Weights of a small mixture-of-experts language model, trained from scratch on English Wikipedia: vocabulary 2048, a softmax router.
Below are experts of layer 4 (counted from 0) of a mixture-of-experts language model. Rows are named router (the router's row for the expert), gate (a neuron's input weights, with its number), up (a neuron's input weights, with its number) and show model dimensions 0-127. Each number is 500 + 40 x the weight over its row's rms, rounded and kept within 0 to 999. Numbers have three digits each.
After each expert's rows: "mostly gets" lists some tokens that are sent to it at least half of the time. This comes from a sample of Wikipedia text that the model never trained on.

# expert 10
router:472515563556429445518526519514525548613487523498521453379526488463515477465457462494471478471480552543567476487512491486474584527543467511514452514500444464492598484538461526496477477543496498494469569421513448434426487529546485452515533484546424529464501505479474527485514511496464487467496481529470473479487546474526494520492539547483461425486485493600557565499472471506528545587450
gate4:496491487471517531514514528488512536558505496577499556486563443486441378516486528447534516513513477463527507503544495471543545453516493472521498610486517439537487526504466537481475432527505497533388582524497512430462523497514504565457464516515490526472516499501527487537484561527473552507597510535408524394507518492479543470546450537429502519526512529523452540455555567510510522470448
up4:451505519544474464450502526501548512539559484526507507481553483495473425486443499479614509472467459451438510487552512546506541414561509456526531533477517491506538555515462514483461445554531485497488557474503501427447596557532481507490502439472451509520548502476529490473491506536503541437541513565453548481511568487435506512520400565452522485543496470556467465409558525423520511474498
mostly gets: " that", " which", " had", " this", " been", " after"

# expert 13
router:441437536491501490534512540523529508458507560472446512516539470434537465473433506498514475493417460525513517468512483452482521521511459534559494537610466552536531487572497493527474480502512538518461598461440512482484506513485523502448585450459461540466449561450440514479539517519578536472514463443483461475505498446536493447531459508417402547457428440542477551509526489546532503506534
gate1:535523508530434445587479420470485563458476549491489564511481445472527422457470515551501471453490443552520528533506461463506560413509541548437552587546573510551510523572493495537512415484474544486514567499473518489495509477501525486384555507469513533484499457474465451481528473550485486544511494472487436458560425496487491510463525477474513468437487529491503557460492556467541513478536
up1:506497488420420418476503564487544514520491524539398521461436443434566475487485525515518431429535436434501551604510447452562522523468447531532453495553536493504502510511459513482525442493540509546536530512529555545497568513494486445520409525480482466423550445518528448459540522526492463507500496548453515431494496497504539491550522489543476507468496473527486515471422502537532472482524
mostly gets: " ==", "″", "а", "и", "о", "р"

# expert 21
router:515525529529516526503516482483498574458500506587463546469528505436444440481479479529589488475436509477483553488557443465456594507557510506524518503583513463554541506560478513518532481525419587544456515453482457447453551492500529470458550492472491530455461587535470503484521522536535540532558508475476482463482503409497433454465475533475462477477435551535519518466470484497534602525492
gate3:511454554536520561529539497503464540543436503469587498503583503495464482526526531486509513468517600552504499371507496452529461544476500525545422560484469451529522540539554461473473516508504451527462491423505502491471410482502529495502469559467420535483539518437449509439512474525463474479531522471530470491527543532492493490459571579426487497499539537557511510539582499487534521526568
up3:492503440573537521498515520493491563517457485497563472478509523434495421477558431481487541459508521449558466452563518408515563560447488511489443461508459484490512551481477456520487463474532483521471534399585511462489535507505519479534541540478462513485570531520447506480477477479472494532469564527530517508395584541529539487483577531473475459504544471580497474412550516508553514519538
mostly gets: " 0", " 4", "0", "–2", " —", " 1"

# expert 0
router:567456544559523463562512477449499549471488468456494503477512486472485413483453467532527463470455530509526509447561484471475560473511480496536488453607521467552538490515498485525435424513414561542535544466475502457427443464534544522467508520473422551476504561499478491440526511518470437462502498454530449461458592473500501497515556590502501513509433513551501510479532507466535597522517
gate3:512588486473507474467450533402494517455448488567514474458445454465544483498487507518461430419526515453566458538503465501471473533476488572544541511581509466527557544506455508394553523492522531457523512515528528458427527492490486464465530533492506466490531518575542570475469534552470487535440579535483558493523527475499512563419474485567478518489477498568517542492549484508429536523479
up3:556496444549473479448493506539495496537441473499626532508445611580486481502480451565416477518489582505488516477498472546498511514502568539551471523550458455546545504507528440479579493519464514485502439540464489509441446479469510583504501490581465464526503500580516558464525536546487458527496533509499565496548514459475562505456526529525475492518562477478468525507430517531549466531511
mostly gets: "cc", " sign", "ick", "ress", "ctor", "ill"

# expert 30
router:497467496524484520491517490490579565470483550553479478431563507383466406475484434493471478505448531529581490490534480468475545452551499506504497516598501494487556495539481576521452488486472515484405506432460485513493516487548551512464527549489526501459533571534480524481506522515484497512553544487461475472426526421534511444581506565449510477459472510563572540449538527492495526534462
gate5:480474530559525443448512507528449501478500494409436456452476470440471461475488501389478466442491560494518469535516501493516527518481464469561506480499573539487484473547494571493490517568525457587447491492571484518487450535477529532492565495528502534468544489467474442432514480512428449520476519441482519500572606507484484403499477519453510546428510498542547522568519557521518482502449
up5:565525562512517471511516487552519444480507489546499532507517493547504541517505512540540570485478532531379487667521502460531484559465541569417405502538482508522497502498575540547492485446511467463522516501454485471544445498498499534488495503526520553496481455551475533467499523455546518505518448512513515531470448440603385543505537492479502525493485454494502472475499437486475490509555
mostly gets: "-", " L", " K", " Co", " J", " Lo"

# expert 11
router:517493501532492560570485483508542537475466559490497536522533476453505417421466485549464503550414526558500477469573450494447521465559491535465517587587472485512552498529503523489497421505481539483461543491446466446504499487510598501436507505525474517495462548469482523500485521509543503448555532465522478414488492401575477454487488545477474505459464446524506576536531529490576556510462
gate4:527494495426509528582474497522491551462458541558492529467491449514544421547492474564545481531527571461441580454553496494503497566576528572526479481536554513499492555517449554500519471491457525493497461484419511531493514507494592503430439498458494531458503547502507526482580487460549481449566487482424520493467506397491481494493494539437536501490422534509467567500509508542539529455473
up4:479499453529523514480452499468557446523453549455537495489514492509497496500511464482460470500461535562427533432546482514527489597551529550546499511508515525520488507494419572504443548588460420488461469515435499463523559489474536482544495546561451517497485521459515557525540519530504494456515517402537460487473454438473472610494564516454515550485532431477423489498536508444464428478469
mostly gets: " York", " California", " Park", " London", " German", " India"

# expert 15
router:469489505502449465522531523413542502575494523513533454445534509467537463496462472490423440485486455531538438532504472445523540506514454500456544547536465462470625486500470516521451490509493483487465555448481507451467494546558526415485489527569473535488505537503431498498466501538471471456552518551522427450484567465548533549504519617429485462458448471530540505488527504547572516534464
gate2:505539549496482557525489585511558543500432470508539484535554470556474438489491449503483524457502533474500440441493484556502453524535493432549541495500433524483482525521471541416417516450476429485527472521446459511455515485485494524530547546474477475421464514531520520503526506559501483552577509524505515472533516525508473523549443514506459445509428482527406438507426615511565507471439
up2:562586476489541539577476462498475528475514449551545508511626463503540484492430505475501559489506532489511531504540490502502493488518483491489527464497539489475428515505527515469449529431484462508521463516551575470555463492506497519565479561508536575450553508494507458453535526430495501475553487493612444489433518504587517521539435533492452482482490450537492474448442486526543478436594
mostly gets: " also", " first", "ated", " to", "ted", " have"

# expert 16
router:469454526491485461571522478467514531550487546514562460469575485440484422465453477528506435466503493507551462476546502446490556484571483498494509549527504483465563493560472585502459451527484510515444507471487461444468485500497563491444526492492484562417477537547480519518474496543523474517583539504448455418474522431514574493500487563546465429437458544544511578525508514570554532526477
gate4:482493526516565482397530506481573512524477546496472455561470562498477485498534434542449490507488458506522506467458514497435528528482582569585469526520391585511508495531426493476533486568500574512483526490510478482486503512470536507459524476552471407512446529536551487445560484500460475539437483469469561497545538500452472504568468471514473459456480566551478458536449533511510524516432
up4:455535572540550525459532505509523499520429426470461487546455531514509486485516437449419505468489522504496471499468525492420517571457540546589488535501476584489486466507474518477556531509532500492484514460554509475472507492489533532458523440529446456410491485535525475507530483544528505453458429466473566536550501455480513512536513413540449380469480559592530463515460490548541532514461
mostly gets: " and", " the", " which", " who", " as", " when"

# expert 28
router:475458560475479485490512617495512476468505533480504524452511501460565442432457497469489506465411482480502567502534503430442489484516474493525497508591529515511531503550451486477466493547516491505424599462490426482482539524502541491444587534484468468481511569406479491486502544494554502496489538475478490493450563458473531435565480542415436521414447500567488525487474496501538520510492
gate2:451565627484524492449446494459545449477552500488566462517500548473464512482475446481500453507462479490535538566505504449531527498500509528488482495509489523540506489465534464501507529544513507516546527501465532423526493502481507517499541455490525540512512511497478471492570525518497541390469435474535382504353445519523540499488472496463479564505463453577548481534584523575554497478499
up2:486532601457470453450485527539463490501531529447437439470520588438466539574465466455518385476438510507517445491473539549482458543500503542553492494518478518533486428532524545427504488477529520567553481449517503441550485475521500434452579497506459514521510512511512479433551452498462568503502473505476429542419513485508530454506523518464518509498554491521493491457497492582428502560490
mostly gets: "•", "Species", " =", " Born", " Location", " Total"

# expert 4
router:460495484493470467521523578442553558516457514531446497448511537480515473498475464498500485505468552494495442538572476478460512437519413501537499493593458514538571490572501469493510471467477565494469566506430458451493502465588584504475532520522524470443514575516482501464482504458522506519565528526464497448454580430499512467553529479489525436432452484558506581450516530515566543509462
gate3:524482522521555472502508475561513515551478485545483580555536390463450533464568477487490477461495505505485441416516489533446495582527558538484532492512466541534511440451513465564519499524412440500495517503537485478492525566482486520521473551530408534517514558490481510513521513495485519557570540526486487571507562472486432412543546517489452557450540478507492439584529449501512469560516
up3:553469485443587492457521507434573488494568502473432567474563497500509492566501444431496481504510512530542446547543448450483487549488484526572556502490486506502478540514426442517498467497484539525524525522513513467432484407488460444506477514468423515537526559555463451564508501454464476520444522520402499486486526506504537470525575465562477451464526463539493502511460468435520458566443
mostly gets: " ex", "In", " con", " de", " dis", " ca"

# expert 8
router:450417520513476545602506499465554553500449528517533479499547489486554452475443453522514527542439564539514503529530470513513535440585549568533532514615465437509564492512520515496459451525413563479451552462484478487478506512538507547407515497497473514511487507527492512461555514513539501441558486475534486453434470469555497518519532535523429498475470479510519541532547478496582570497458
gate3:503522515465472527550470464517484472467475557465511420472520469469548548516513566462479519520548556520554456506516512476500514468564476457527479487486495521540526470538477474487496570586505442490506515518516491461488433481527506478541546512485500526585524520439444546494471459493425402479553446546503511535477400506458552474399483516525486440459453510590501528506432600470542540532551
up3:514450557483482520538509540540474495481443477491467533564527548492484472530519544497519526503486469482495500513503498501528420488470488529511519487549477551458472524450526540449519489467479548488517526536430537508466475462478455644477517452491474479487436471518466526478498513544579489479472444507423521488486488465465503548505494476492529522497385517478286515515506502499528555445526
mostly gets: "mer", "ber", " own", "other", " author", " father"

# expert 22
router:480512507444448468531519575490490509512517546523475511443540490410507464448448431506481448540476518502489497443545469479458537433521469507502487588558507459548555495532457520535466499571478525565462528470490382485399503547503535458460528532543522542448472488502470533506549503532474500507534523499468467449502545455571462458559498559430461445474491535578509559467518465530508516558456
gate5:546463486502560454495561560476507550522548525431555479480542588481417483549562517521473547502506492532496454559505503521547565505487478452444466498541550535444518480505544469491483455537482542431511505489474493457435516516504535510450584505535442451497478522515568470388522512477505538467475496488434459452456553449424454583482516474484436465543552531520475494466462460528564498522496
up5:480468431477602460477570584557488538517524497513468490477475531472450457527495530487502530540502557453466441458472478467543504515446423503491515579484510544552488506518461541487542498576522564512447478506544496500530506514506552568505577486471475439503429473533558502519504552507493585503507471448424432437497492451543476524505571531441458521559536503524446469482460567502516498426515
mostly gets: "|", " |", ":", ");", "---|---|---|---|", ";"

# expert 19
router:476458553545439459537506512432547538541456513582472508510534473480465502466438477533478504473428530499493510468554484534518514474547503447499481530604476505491532502508479551509525458550419565523441529452423472467455535493513528504433507528516442583477455561516481495444532495531530501560515481489470440484517507431476514513475572530436473468472395497504529536521459593529542561526461
gate3:557538459491550501496528561458452510479470454523490462459469432482542469556430489551524449520491534507515536574547557457499560485459444482562451448536544494572544496563536481466462464453551490525503543515517507485552495500505551444500517498450554554517479528549533477474553504543497485445504515458508504497433538462464442494429481523503388550444475487543479497415516504439498499585561
up3:472517463564548549481464433400408535533525412571489425528454468492493513502513475520542375429489465552480512508544515464492471438502540479496506452479545497494506497482571478480542459457480524511466509506464541521509475547510511434521508498426521503500506501588543410501558530538541470547499448447592514498459532533492534452482543501509447502464521493454504485476511476439552460505501
mostly gets: " following", " James", "ford", " Thomas", "out", " Henry"

# expert 24
router:465489515492499450508534542468518567494457550580449505463532497461518476511508449507493480523461580440506512521537465515440515462554512503544495553593486486587524496525503536507499495506416577528442523459419402465464535489591534498430545485509518477463461592502469503491538559464534502543531521527497480414459552427499519492535541514465494466478434529540495525481512501513573558492470
gate3:472521540579496465453517524513475547456438509503481491468433440454423488513449488403476497493556527480487450502601514530461504497571547466574546473539515468408531548513509518411483527485555483549481518514461483514507491544508544526538467505494442504445468530563505457388518499490488513532506517553543513469505558523480479497477511556502474495554458517534475560577465503558435553479556
up3:446484511524595461474487553498487498374512480518493488485478523444545465534509536444506440460521489520518508544497519474430517540482508518538477418461553454530522539477516516470477491474531527528434557480515506520455477513443551539545546501529405510442542489594486482541430565481508514483493493399519476474441584458481500428489506551460510549512537548510480445486528428527461565486493
mostly gets: " John", " George", " Mont", " Ke", " David", " Ber"

# expert 2
router:448494559449471530543521548467477516514438526507508498473492464425546496459479469461432478525396519499519487466526489418520513506530550515471492567569512481525575486577495544492484538545489487522416535396497485495498575577514549482477553544459494484471524495469442502560557534556496511500534506491482426462453545450503560496555491526414430484456464505556520518481479526513558526496548
gate3:510403554519517482517485417534494534425488528497595522461527492541533493486484495581618520503509519504493446501506513433462574472492536547495487561481464466439514517556540452588482451476492540501472528482518410442478512526502541452450513491557429477518499516513456526549455469544469564481492539480498450500447488508501472450437521466490473512507488500477571482514541545510586481520416
up3:504493519438466458498478419504459500504475507482536547518471467455538525417442510510572541511470468515402484491482510484481516431432496426479511567472551482511487490520592506508408526503539479512485520467536472457486549519469479495514575527583475460430466461575495540468511504505543588558511517519461515507509575498466496496555474444495416598497490474492534496525462582513519489546462
mostly gets: "==", " ==", "===", "]", "====", ");"